{
  "n_layer": 12,
  "d_model": 192,
  "n_experts": 32,
  "experts_per_token": 6,
  "d_expert": 96,
  "d_shared_expert": 0,
  "activation": "cubed_relu",
  "moe_layers": [1, 2, 3, 4, 5, 6, 7, 8, 9, 10, 11],
  "router_score": "softmax",
  "normalize_top_k": false,
  "routed_scale": 1.0,
  "balance_loss": 0.00934,
  "balance_bias": false,
  "router_bias": true,
  "init_std_router": 0.0273,
  "lr_router": 0.000942,
  "vocab_size": 8192,
  "norm": "rmsnorm",
  "norm_eps": 1e-06,
  "tie_embeddings": true,
  "optimizer": "soap_variant",
  "lr": 0.006,
  "beta1": 0.95,
  "beta2": 0.99,
  "batch_tokens": [65536, 131072, 196608],
  "seq_len": 512,
  "train_tokens": 430800000,
  "steps": 3457,
  "dataset": "wikipedia_en"
}
Below are experts of layer 7 (counted from 0) of a mixture-of-experts language model. Rows are named router (the router's row for the expert), up (a neuron's input weights, with its number) and show model dimensions 0-191. Each number is 128 + 24 x the weight over its row's rms, rounded and kept within 0 to 255. Numbers have three digits each.
After each expert's rows: "comes after" lists some tokens at least twice as common just before its tokens as in all text. This comes from a sample of Wikipedia text that the model never trained on. Tokens count by the router's weight.

# expert 10
router:130151157131148114101191153149153154182165126154134110168112113184153150074111130146145115108127147120134148138161124151106132110135160133154128080118140076117175121185107160109133128165119136130114116139096083120121155133127135134126132120182139155132165106102127119128100095139138104117126124113128119132151171173153101112103111139106107147142135148107167139111132159150122114118117093130081141130090121174149103110108135178136098163110114181115123138144132142131112113084129156143137152149095096165142140145117110147076180135117129164147122088114109106141123107117115102122
up0:147162121155114095092151123136151091101115197139119126166137153073153113150109129119124123142143127142138119163130193163063107133118100145100138117190154097112153141134089148135125123128131167085139072115160113124155123154104118146152159062149123148112124106114114127154114134130112152119117151159140171143094137131167136114121113111123154148114140141160135116084165170107136121143133103149174118141120115110141116128111188148107136165161138145132102141168157169146092102106132125106150122105096125114163104136113108130143134125122123111106145137110129172126165127139152120136
comes after: " |", "\n\n", " (", "|", "=", " \""

# expert 6
router:077164102111160119085068125121121134130135125157156137163144115163087127095153100108106124097116085142150124115117139118118134152115136108134127150094121116133146125101093151171124133135142137118140125121109135109113127128128103146144133117147099143165123146119165146121088095168133141166127108160127108138133173175127129093109141118115124129148148147149152135153136191145140104137117135105111103122136112095153180114102140112116147160133112120142114175120134050100137128145103083139134129101126114152113178130140178149117143152130150114084126155083136111131118126152128225154
up0:154128134138137125098153105090060154110162137173139151132156147152112129135143156149103138152103116116092165121095088122133106087131139156105122124114076114139146082108106168105110126129113151102148167115113120100139098121119117154142112143114141163168164158112140112155096164159123114133123120135154142122141144117114143094140166152121113075112118141176132108122131120161115153111154118089114076129146117124180129168102161114106147069103111174131164136128116131118162132142169125114125146098136143165089158110137145172111137154169152117150155155127106098107137159156131146110
comes after: "\n", "=", "-", " =", "\"", " e"

# expert 11
router:130167101120103125123100098126147086152135106128111103147134115142140154129146132120131101102089174133115158166147138140141135113107145154105156106122095095147153100099123136105115129123144139142140122144163104105138113149093147130089104161125147144124075134150121153087121170127129112107126107071068150115133098117135155137155094119148099121173138164147120146123148063136152166103143153142160145115119124179105108122119123170108105116101158121172147167107105111113115128136098067109126106153072167129119097150124153119098110153104121086162140133157086125149134139108145110150
up0:100117120122120104157122125159093105156125101101129094138101123136154135143128119094144108117111133145172109132124114141149137153105123171168152201158103117165143124165099101120084151118187101134155097109123137146188147066086146145095112171131103118116145184145134134122139140121119136109172142117136098153121111120171157147133110114102123111116155143145104125115106133175156131143106165118139140119131103102103141141115097089123132132098126169125121189125113093127140139115161105096148172105129139113120093143142139157124123120120127131124190107151101093124157136107120089102
comes after: " the", "-", " a", " to", " The", "n"

# expert 30
router:115137106158130130074115114164080142129111199129129114122110146111132099147147155127107139148086149096132099151152126110085115134105129132138110183159091108107140167146120083166124134127092141088101100134148074119083106162125163091158141126118114110103148098130092161108134155138133141140131108171138149169091083102111137135128118095159105124128138139180141108085123157142100174119146157127143145119107114136113105136127151105150149155148147113125151126142138160140166104124124146156179134112136086101103086129175147096118130118116128106154100131146128133113146092128099120125
up0:115113102118137152126129115145119107111124150169152105148130155147128108124138115139129115167155138174094143124118173128102163174141100132105156210118088141116143140170132121140115148146152123102123056162126132162125081163119119138128089163093123151129112150131081142119102134115173158146141140143111121133115127106150091165139125129142077105124114113118117156074131159118133109121132144156126129131170093162138117134149140151143095152117108120128095132132133131130148148131150155087129089114091105084120202138122078125099128117099132104088113117109143121101107095139134083126
comes after: " |", "-", "|", "  ", "ti", "si"

# expert 29
router:156150111178156134126115121138163123171136112167141127121143140122172121133090123094122127139112115152111144145138166113140139106103152121127102153087072089097147128099125144114145095135115137103161153080158112107153106119156124146111115128104176139049135101133110084137138089153150102102117158108119110096104154138112088112153111117113088129095101141137127163134136129125116119158116141150104135171110148117101077115116148133178152109121144156108132136133164130107086087109092159168123105135118137152172118124142124089156171135114139163132129111178149140130155121120091103118
up0:111113101103115138117162164175126143119151130096148131149139112142143135165121102108131109087134095141078112156131118113118179074139092134123104089107105138099136097166094141121149099115155146088166107103130130097113096123134168154078135117181115108176144111127111142145153152103127115103141143108090138159089172110086136126148157111118132131103154151123140143118104164140187117123141149093143108152138134141126130117162117122181135123136078203157144143128116126124106114128159113127131093126157106141143136158144126117131145193129152107129125144133142153153121115092118104108
comes after: ".", "\n\n", "=", ")", "\"", " that"

# expert 4
router:102158185102134087130092127124147120158088123141138178106172127141167134160146145172089145122117097159114151189135167164111125109133116125140133115111128119166107153121101132083139152119117116160162100129109150105134078101094136142130124165154140082167132173113136160126100130138147136116110124113085137120116150114092102153122089121137121086139115106118150157168111152118158138123121125141138159163132143089151134191101143166125143161122130094141118165102106133118122147105092121159160130137163146144151108107138137133099127128113149155107133149147127103103139093104167092152
up0:146099136124124114145148115128123088092122106105110128109125123110149114139093164105152137124141147114144154130116109156110136138102142120091105153179128116134104124169142159114147125140150065129107147168139138128149160079165116126127097150156096100168129140070122130137133134127144142138110133126146125156155121137129164113098085134145113131128107113116145194141100134168106139109148083145120094116110075129132183087139137149123142151116145145147109119146044146137117116110143124088120097141095119165167153151121151152111144096103131196172140093111139134115168114123156146127
comes after: " the", "=", " a", "\n", " The", " of"